From a checkpoint of a small mixture-of-experts model trained on Wikipedia.
Size: 12 layers, width 192, vocabulary 8993, 43.8M parameters.
Experts: 64 experts in each of 12 layers, 2 picks a token, a sigmoid router.
Below are experts of layer 8 (counted from 0) of a mixture-of-experts language model. Rows are named router (the router's row for the expert), down (a neuron's output weights, with its number) and show model dimensions 0-191. Each number is 128 + 24 x the weight over its row's rms, rounded and kept within 0 to 255. Numbers have three digits each.
After each expert's rows: "raises" lists some tokens whose logits its average output raises strongly, later layers aside. This comes from a sample of Wikipedia text that the model never trained on.

# expert 22
router:150109123153134133118121115199120133078069129140082083204123100138114132131082126150126109156148103145137149124120146140120122155128136183132122080137141126161121132127110157143163145081119135123150175150137083131097141129131131136128124117132141127128114137126107150132135159121136121130099141117091111131149136147158169132157115085122143119133140077129137100117126146122119118134081134119120097145113135090161117097158152155138147121129096107141135099098135150112201131137118127105155145127114158163109100169142102120090122162070104112164118097171168148083145122104109121111
down0:121129137122145144134220099111125160111104087106134127147102168146137165134089129077127132101124125130144137164140148130136154128147069115130117104138158139157123114141147140133137079138074174106099143144120132084143154157073109115165117119148127072098134101154133107124148109096109130109105115125122120105139143123116126116169136108126137136069108082118118129081149133114135153149150134144107139133119125098092150127089140129145138142141115162134115074106119160085136166136151093131198081137095127152107137151113141125156132149161103112092133127139130130132113141098149134145
down1:116078127119165131122137124081132154147126125142133105148124136137095134130161123110145156141084145153140169123116066090134099150120137127132115098106112118121109140088145094134151126133138133120155150131153097141121111129117165103129125129098156103132123091115139143105119066126155166091146138106161140143169137158142110157168144151141132156129110110117125133129092136095118177095138110189120125080113165134078152108091095105146118163175103133124117116155110130136154149165116137107086120157162089103147127144122119204134130111121157118125151120166141121105155114087158138171
down2:102171108119129142131111128130145123120086111154081120097122123127129152132099124111152148122137087099088068141155113134144154084110136159107160118128147174133089081148122095126101124138146080151116149140103112118136120156156159194142112108129097152126085098116123142123074191108117099108120067127158138118142159094134119139124110167132098155126135112163171130173145177168126134142124119144148131129120143130110153124157114107165111174143103123154124144139115114142120157158144121143148161141147121114146185118157104101141157130100156118122101096097153114123131135116125155134
raises: "c", "j", "m", "vent", "in", "am"

# expert 57
router:090092107140114164148144161139135154096113165119081094124161125152131093126151127142155096165151155126137150134149156131064116160134148090135126169097107127140120115112118174139110155134115142170164137130146157111093119146061137103126095104140147123096153134130099133148126186104104121123119157117123109136124143121162168136146150124116091084137123077149123127135146131116158164150102131115089121160143122127150125123140167187159151106122151156147150126155122128160124162116129133158094166097108147179125144122163108141104121103099155112109149135178121127093124117093127109145
down0:164144119104086103089135131133195121117173097132163109121116143175105219146114116113177119095087152132129143110158156113150156164149137097141120140172151119110147151118129149132135139163118149145110140172120084104133148135105175134156133114114119164115089129130150120123107087109136130117136095148120138141155133158141132121143151167146142109147127111087141099112122128111130116185152092101149133114108090087124126121117101124126141113139165131122137133135161106098147106091137080149116106145080140158112127158112133125152132140137133153143133152083122148141169170154106151148
down1:166176136127135140143118124138155127093124097146160112144090152102126138176126094110175106123114151093168107154154154121142125098160166129117127118137167076123153102144171111090114091141136133124132112152095125114154172140128143151143147127136150133154116035145143107124144136095119125128135126125094129120110137119120105148158151139147122100128110134163131135100135084142133119149132119131127149145166143130130168135153153076102195097097153107135115163121123133100148093111102082115079166179116129098131145118156150109141111118116157111133141134160144101150134116102149164165
down2:154190077169152115144162090089096119079110118164148167175096169147095116119140145109128089101110144131148141136129150104134149136135142124147112129158143119122150113160105145091122156159139128076155151130120123158151146099160128160130116153139155122145108129077121145161133163121128118091123158126112152137135115145131095100118140164134100136158158118129070153184134098137116095111113096131116132132161105124119109139113131139102126107146148191095145137120099120135111142120146112140084159118041144107097144112118123118104104122150118124111143098121126111154159123149132153154
raises: " of", ",", ".", " and", "/"

# expert 15
router:095083098117091164136165124177125128128122146131096081117163110135117115113129148135175133199158129111129150137150128100067140140112148118128122134099146110175114132145117138152132166143121151151160129159149141121140143113076166103112143150140147139128132134133102140151147159069124098170119130111141100151131115142146125121133143126130102085130126076162117115111105169148145152149117123100097122132144170109143121144131192165142146153108146157139147138153126127145113167128132112155131171136156164175100123098132120164090146141150131145140108128168146159093126090089161133147
down0:143155155139125161118134091149098125165138155130084091145125104110174163126155139107099174107123116107133154155142145158094153106111097123125105126164133144148095142122099156160100115116124080155148168130135115123117121111109110136147125083148140176117106163152153111107167153079123100131160150099159141111145166105106179123147151128151099121106117102126158126093129134072162095144062152146155094118135084130150117134154140138123083125152097165131106139122127117089117108142134127159114134144129128172147136139087110149144158117136135110119104164097121135126148127158164152094
down1:104142115138089110120161109146107111091141140073132067149152141144092132147133124128130118129138115210120120101155105110180175137111098151117113179165124138128120116131112121108115102097126172145134084129110134101106139121068144125085153146145135122092185150125127121143142096122146148120131091130100135139110086123131125151153093142166105150132143164108162137115151136135141135172136146132124129141134119111103101121141167118132114174111133122141135150126127139100121136147159104135129099157093109089120128127109123087122136165045145117152163163154103105158105108102128148116
down2:101129121126135119127102156158128107144117161151152126087152141116099110155095112128138174122091113121141132166152158107151137171164128164103134118092102101157153103087140102158104193175129166089113124162139122137139178132114125119111157151098102138131119121136114128129105103134105044130154112140151127116105149106156110132105106096108107131134100134193155153124141109107148141138093130133135142111151096122098131111150082113122129106123092100141165112136149115138103151148141155086086138130108091096159144113105100111109126143116145140154152130135112121142132123066128158079
raises: ",", " and", " in", ".", " to", " ("

# expert 32
router:100107132134099149112117129139120144099128121143121134121134168102134122134149141152141122133142133134140158114143125152119135170131160067145115135103134141098149102123129130153116146134120195207137119113168113124135159168062129084134097115152156122126134139099103163151114192136107095160079147115139129143116078140138149131117150096174101117146130105109158102122127115104125123143146096117071102155156173104150109137158161156145161128138113114139129099128115147157165148105107148119130122115122117185074162127127116139095139127084113163085115123115154128136137105107125164136
down0:152143154175101107145145138100112120126115108125117107148120157177094103129119113099172143113181148167087097154157102164123125147170112153120109120138114119137135091148121147144137122126101141112092138121078155091201125111134135127144083106116118122152142114139103173133119118115143153085144141123160097096161109091124127108119126156132148160150142119134109171090132142155104086099160176163126124119131158120122158146160115098109137139104145141128147147164180073136159148141099115115131139134127085127119169136104165157128124119129108111119142120088124122135135152157144161180
down1:181121115124151172162132123169141093113156133130149156141121074144141080161139136117143133134096117103142154132185126156132131135117138119153148122131147111143152131136088151158099179192128123122105147086115134123135149142131146129109119109129117140103117104170127134155120118131185134112116121121106124122140131135062146171127119133113139070090099126157135121153089134073120136136147147114166111140115151123135096152104139146128101124185187116138142102165128142155082117128115131083156118132137128123147134142134127142150139123172119156075128102090131119095147151169099087114
down2:119136120118101115118146129134144165174096116113121152143128147105153152154140126155128110142121161114137119151089100142143075168145150152121123116144164108180148121131119122106142060105145127091111143157125160151134132096142142132148091147163137123146121143166102098130151160156111118154138125136126085130098148097132101142132115129105132097132117169124116116127130182161091137130135134126138146148176061122106118128162071125137108143152064138127101166127104092127148131116161139157121184151084100131134152162145122112128121110145114117125093114097124172194101112118134138168
raises: " in", ".", ",", " at", " to", " and"

# expert 52
router:128081097125123129120109122154120112110125136143098107144139107110076104127109141147108112138126151142135169135134133151121100137138172093131116150079181122129123114155104159128160152107133167171160138138127142140143154165064135129126099135133162140090147140097145141141186153112094096134096169122126091130133155102140157126127148120188130091164147085125112124129135120121130130150112115140099143136131125144169133122158179145145162085131118121165138141118094129130144158155122124139158140140094139176125110110139085185083124146090146122144091146143147108104102124108191141142
down0:116133106114134096148097113096138117097128108135084151115114130104125159135161121135140148148144132128116110160193141190137082161124108164107123123148147124171111151110142129167126098131104117134160131135169090191101112137129100154102100133085139137134130074069117097156118116137124153142148076117155128133183147116130115143106135151104128109104119136120113111141124126119103096101130147164126127140139138106140113152112140139130140168132108139123106102136115143118114038115124133103111138125138121114118113150157110155105196121198113133129135173128120143138114125128142069147
down1:066099148123130110118125137113134127072157092152115085148176114171160146094122152133130098140067122184172164122107164147145126162134119117104123093114088128150099138175169130136147116174120128124124133145130154138160124135151124126125113147132107164141078144116129108161137134147133079152089143102132105105140143117072152122131100174150157118135134125128084137133131169119108147144102124147136140160136163157142117106088170122130095101134098124098130125123105138112119121135126117115132159187126162133164149100129138131158114118157140112101130122135147154144095163172144146097
down2:090158118138097095152119093140126131128075112148159108193129175183113093122119118125114115133154173116096140099134129176117102095105137113105186100127095128139132131142137126147140102124110118105136147165116123107142146102148126140123164155134133156152120153150122126131148152129085156154095133111149133144112097123154151136104116097141112142138109119128140150132150136092128103109143090151074108121135104165156137169141164094101112119116128066125102174127052131167192132110097144111092114135154099101148125086131105124167151107126143124151134137138122149123139147117105140118
raises: " in", " to", " on", ",", ".", " "

# expert 25
router:108089106149118154105162127164109148147124131135156130136194110137128111147139165116169124149094149134121149101117119119063099112096128128097130152091126135161125108111124117136095142121110162196131129141149141101152105129090131120123121147134133095124130107114098101080106143092106116098119158097109119127145174172122138092133158151099118105123106095132096085105104092139117133136121084114091135133111158102191084089159135139151152147118102144165099096127138119162139174123149096117132135119136139131107114114136100151147139115127160126100150097159136096090115149077128099133
down0:105164162123145086142139135130142099136162109131110150145100116165116116129119122158108129150122111141160151119161124071127118114097088094183126098141111109116126141110092108097113103106131100139155110135113124108123105088150164144079160133096091129116106099124119096147146164153143135141135103142077124134126146140154098074100125164118142109128147122088158114182166147128136149146157136148132137125121129139117095105151114155164158126110144101113134097112119147105145171076160104141135170158152145150133068086168165098150096103140138112126124143157147110116146129130088140170
down1:167133154115139071112126120123149186119143101104116091149148109169126163137175122129147084111157152142149147159127172136108102176123131143134111149159083113100138153123066127131171128117115125110099163103153098147117117114146109126134086141157123142118104120123094112127118116122168160147120151121157106100111070161147144137124095148110146116091147100103108127145141112100117124108164144133067121112133090134129087115125129129102139087143108153144114162115129109138110115134148129131142108125109126123123087178126128065134146135124172113155118125162100123120104081146179100154
down2:124106116135150088095144129144112171153163123106114078064165129181122138126143140188109142124113101161121120135112118139126113111162151128136117146177134136140104105086128123127119140153112122148095085161106123108164156147136134121082147112116097152116178114150133109137146101143176152083162126173147163148127125140110143129082144117127154126132106131122125174153110170127180158125153082129120128090132159138169116120143119148135099101118125092134109134097156097136142136121065116110121140117142125107170103109121128191091131165111101151128106120123127132103123118120159114134
raises: ",", ".", " of", " and", " in", " with"

# expert 30
router:122098118128119167140166140096090133150095139135101082110181114121125099149113155156180085158146150154132125145127165141097112120118137121119147163086128097110145092130106157142099123105074159144180125117104149126121113131107135114131103185176115131176170141136113102125135168121092133109128123114122147114083114105133131149117141157084109096136171088140152135079107104103137147121147143100109115167155124084141151108160132132162165111138148116105149148146075104142162141135090154134112111116158151153108145117144100172124119107093144101103123100138120112120129123135108127140
down0:122114102117137108140124163085155132107160107100082127118108071142156107111152172127085130147123103114150089116134113095097140107110132111146112100132148158125078172102139150126104135124167158124117091111170133098107154134086115128084134176138083152136125114116126133104149129064141129146106134116133139182117100092144150132121121093118130167117084118142153153155129125128109108097151104134095115146118135103140135114091125126164121084120152143182160143139138148119089146120131129199159117139127092129137099085125141156152158107137122096152163088122139130107147143103132134133
down1:142160141140122140081156116151096143158120130146096140180110137112165135176137124116041099101162152160157120196125147165117173116147153162136091135136105123132085144108138116119088148110141152161118117129168117166158170138157145134121153112165087138122153145163171120137111111124087085102129074113129155109114136142146116134131122133160142119161100120111082119149153153096108127117155103123116138164153127134089109130125118136116162123147083117115127129101148158112160116077150118159126141126144099152117153123113136109122082138136135105150140104154146134107122107126140136122
down2:129139124132146122099099096132113115125157150101145177127123114094137107129128156115126097099139119146127154129134117155126137121125106098122145086127133170125116137105121095173147129152121150151123095127093127139145137074165153132100148080150118129114107153124170109120133097127136129130105167167104131111108104120125128110113119069101165148111176118143124106169094177086099124149124118143087119118153134176144131121103142105140113150159118152100097112171106137122144087100148101114110128116115069141146111141097223126156106127134136108122112174135149086154072117114141132111
raises: ",", " and", "1", "2", "-", " ("

# expert 17
router:142085110099085138162127119137150099142122146112097108140135095128098086120155135155154100186142146126139133127161196140045121174143144108114118143099098137151122096121123148160149144116132148178173144157143148120123122131118115117118118125128137122135123136111090140144164119086118103154135104134127110155132139139147163126155149110135087069127172085137146138141131103122144140163104126101072108138131124110123121132165202167128154143092136146118117145134138093158137164134104123169126137121123116182113131126136095141090129153109144108137132092152161126105107112128136149157
down0:070116090146146152170158130113147177165087120167150105145121129153139144108137124091112135136113167128122127120113152080140179116144106118095101130123100105126142158123142112172131081092125141119168150155128157123143173199166132115132130110147183125116072120136154106146133128124100129151111135136087114164130138123156138116145145131137156107118093118084118115113134109120118132163154135103133107135167095196170152166106160109170095131129151128150141130141162163103145112143105110142161158132110140141139130131095110104146122137159108146098143137112101134135106125118097110153
down1:147106107131171124106130118109147120107117158170138121127158083128145159156145140075086133118136118121160118107145109121127135114124103133096167112124127114138128120153136149143155155155143111118158120156132129131104128110101120088083145158138117087137122128104135121127115125078150095088161120147151091153112080107140178142134139116087105118134131109113129125112144100118137127108088134144077101161139171146134103131148153109134086142115100106133112150166153173075125153132106121183101162118178135105214114119126135143119120114155152151086089113125132167132142166121090147119
down2:108097166098128094111100119117155109106139109142119133135190161151131173141138116104112161089128125115127109155139138163123087128158172128113136132151094120079155136129114126165139134082126139112115123141122114098102127142098119089097130182104133103132114138104114140177163130094128131141133114157108073125160120130106099157172169156141111117151110144150137186160105153123129161151138092133104159141138114123090170161101112146118150160107077112096101093146135143156105142143150139136140134156101118146141157159099149139116102159135107106105108104126139163108133112091128117182
raises: ".", ",", " in", " and", " (", " of"